{"moe_layers": [1, 2, 3, 4, 5, 6, 7, 8, 9, 10, 11], "router_score": "softmax", "normalize_top_k": true, "balance_bias": false, "init_std_router": 0.0392, "num_attention_heads": 4, "positions": "rope", "qk_norm": true, "init_std_up": 0.0186, "beta2": 0.95, "weight_decay": 0.14, "max_grad_norm": 1.0, "decay_shape": "pow", "max_seq_len": 512, "dataset": "wikipedia_en"}
Below are experts of layer 4 (counted from 0) of a mixture-of-experts language model. Rows are named router (the router's row for the expert), down (a neuron's output weights, with its number) and show model dimensions 96-191. Each number is 500 + 40 x the weight over its row's rms, rounded and kept within 0 to 999. Numbers have three digits each.
Before each expert's rows: a language model's description of what the expert responds to. This comes from a sample of Wikipedia text that the model never trained on.

# expert 43
Word-final suffixes such as s, ers, ists, ies, ians, and closing quotation marks or apostrophes after names and titles.
router:542533461483507520538514439556525450524491480547525477492565547574531543465475509535522469442494500542603476457470477560567455472507548480465523537461480452533563570548512472498530509519455513487500464489468533557543459484464486467572431533510550446569438531513502552516542416491551461520
down0:536443418523426550475490535473490498507484448518516510519503524499440475535465536476509502531505482521541459519517558514494515523527556433469469487476472485467485526428493498507469465550551545520459513545484520514478553455510523515483424464504464523556471480568462532436525541543459421546

# expert 15
Initial or second fragments of foreign surnames and place names, often Slavic or Eastern European, such as Pol, Vol, K-lim-ov, Gl.
router:532529455433479518537524463535483448541436470509518481478553545610505524408508495500547445483495524514535436474459497507527480522496496442440471480505487508536497579532522482465516502460436522528558482589467513566535448523434488471527463520504473522544432537501537551533517453489531488496
down0:540550466494498528472513479555540466597522511500587537507495453508518506529490510550519464439480477496543497564456554446456527537471476486503542504432610504535556464511452465518448513537470481535542499504511507483504516535458489464518541548494513534554440553519486560468458526508522544568

# expert 28
Early syllable pieces inside foreign or unusual proper names and taxon names, often after a capital letter, such as Bab-ayeva, Marath-i, Re-eperbahn.
router:494524480480479500534466475476481479547449474565551462527517543584487553432489491564530476477481533514533470488493453505558422516464480449440505553520451489547499598568574520455509472442348519515545469520493522523526469461461497504530470546533533473503419531537543552503550459466515512474
down0:454500464470499478488524480469504558514453548541505464542539517435372491498531494491448473518525462480508602465491472484486507501491450472433538526501501453477499547486527476489532579490481442506456513594499482499487509416510480431520465514537491547464529542569503530478481535520464471496

# expert 9
Short two- or three-letter fragments inside rare words and names, often just after an initial letter, such as Tr-an-mere, mat-hem-aticians, Ab, Ham.
router:490557439435471485545519463504490481582473479547504492517515551586470538470520477520539484509510485533569453459396464522524477516448538424416451485461493497530541597540518428482512506456378509457559457542492519565511431483471486478539507548528546542555493526533567617498535475452544454522
down0:599518512515495512477506469430508540517482502461480475449517468462454497495509466505532519571465375553526507495466493490492572488516500486564544502543533459522499556471587478522513445553450550500513493539486516473426516520547601544422500434482485514515465485558476514439474440478504519471

# expert 1
Letters completing acronyms after a capital (C-IA, C-BS, N-KVD), plus place names like New York, Wisconsin, Boston and plural agent suffixes.
router:502515507473467464520501456535494478509432451568508439506518493579496546477484419544520500417467498524510477532450485563550449452506517453447450523443447446509534523527513449495514435487371513533520454517436561545523421496461484441564433581532558482489484508517502523527530451498552430501
down0:480526500439520514487504511467598463522473533464473427447506499540515460447467487515436455463474504464451461505446437560574479387487502470456526490558494489482531490511480519553505473587495473521497414479466515480458506530483405530472498503434478513439482410498515497495513478508523550459

# expert 24
Final pieces of personal and place names, often Slavic, Indian or English surnames, such as ski, ová, ey, ki, worth.
router:535471488472452569541504479518466449551458507534485445522528543556462500434443451560509486423466494537522461458473487508562494496461529475484524505500456461487554578572516496511554496474443559525473432523419554561541465501440479499492467564528575521613501528502527536524509452488540480481
down0:529485503505581397518538500500455470479430491501541485541435536405534486496508505537520511507530446576453506537560574495503571527501565426519477437487513528516467484455485481489453516547509572536469552527514501481515482491460459492553462485496480619514517514505558483559479495555484500445

# expert 39
Ordinals and sequence words like first, second, third, later, then, another, often after numbers, such as "two thirds", "30 seconds".
router:489493443451403554553517479494478483516498486541511492513523517502442564447459509536582506483498493518531446485475493537514418538479540477459486485437462443536530507540486483501565519435495559497555469566456535526561493465446483501524435528530533489532461522521575546546574462431581416528
down0:502558463497475565518541500460512428535444479545477537484469536445512553529509448562523495452548515518581488523567469518488492524505539449559492487531510526508456476428540604487477460473531523507529492492475467459478571497513445520503529504502468417514475499507549473564500630455549535479

# expert 29
First digit of years after month names, commas or in, plus the month names themselves and infobox labels, such as January 2014, 1974–present.
router:514556462465495549493500415510523451551477477517581425507484488559505555437521481492482476481504501521518485471421468555537450454487519456478472507502471482503503497561548489494545506491377531465569447530480530564533441484463466510559473538503516485572488525543562591529557491469549419496
down0:501488450487454422528495551541475493490445492567469476523554490547525489485485492562474573526529517430461523526444575422475506510475505457522492469483565552526496518454489479470509496433525522503514447466470475531490375490526473554488524521500500457579556565441572473517535527511547506535

# expert 54
Quantifiers, intensifiers and complement words in explanatory prose, such as that the, some, most, very, too, relatively, either.
router:538565476485440529518509477480516485555493467500538479534522501517481577495454476581548437517478506532566424509491458498522469426453544466483474522466466441528557554527509456479563526482477536492572460528426521557533457464482512469526441516524525519577520533513513557529522448464532449483
down0:468553604460484557480528511486435529521536413508564549604572473551542447545444478543573529515574433527504464515527501489561465498522503425510552482499543512527537430468522570543559515553479471472466440520543488480551511555409525460531418498456567473463509540562501448500506477505460487475

# expert 56
Forms of have (had, has, had been) and clause connectors like , which, , but, , who, and closing parentheses after names or years.
router:531548466483476464534495453515506457502457424533529428497546542519507538446475459532533484484463526510571438493451459517549474457447502472468513537475458490520555572541551444514571505459495507475540488541494529581503474504477448455486424516574528484539514519548527521560544464430534474525
down0:482504489515565550546629485571491455418468423471499500518500535465490562543488516510465547499422439487521511499504532481479557444446491478500439506435538493477572411565485519485564473476565492561466540494548478476478502564530525501469567503490447480481469430499525493465488533444500551593

# expert 5
Middle word pieces inside Scandinavian, German and Dutch names and places, such as Svenska, Köpenick, Schaffhausen, Bassermann, Kerstin.
router:539525475442472489546495458556481437515462469512564436554560499616482551453490495543549497492469530534529499480503480506525483499470505466490542475547458485518547547530525467520532448439422535508487496528456553566561466505481452493508487526545554498576430504496572564535534429479505457507
down0:495534448498520456455460518536517431516613520501528482520426516438454456552466485459500531486571487465517455489455437513542486534505423467516495558471499413547500467488515533447448528424608467416486478396474481467498502462453519451450500471503526470557577508553484569485472547447493498503

# expert 33
Word endings and common nouns in descriptive prose, especially -ort, -ect, -ion, such as Esc-ort, project, port, construction.
router:488540489446479490568466440499548509524484441522527439520531517561504512453476468572547439472489505540551436490498503495505489516435501484473513505485416459527567556506487485510543499425396549522515484513451550551508452545445432530562474564536536472503470519574525530540507482442557463498
down0:528541522454557504508464425547463434566454519491511487481573438475475517466508496491481494494526514468510499460439444474521541475487525481430450506496525460580487497513551460517565471497460470489495492469433524482421414448477484545526434578497522447438505534513478502404472515442514519530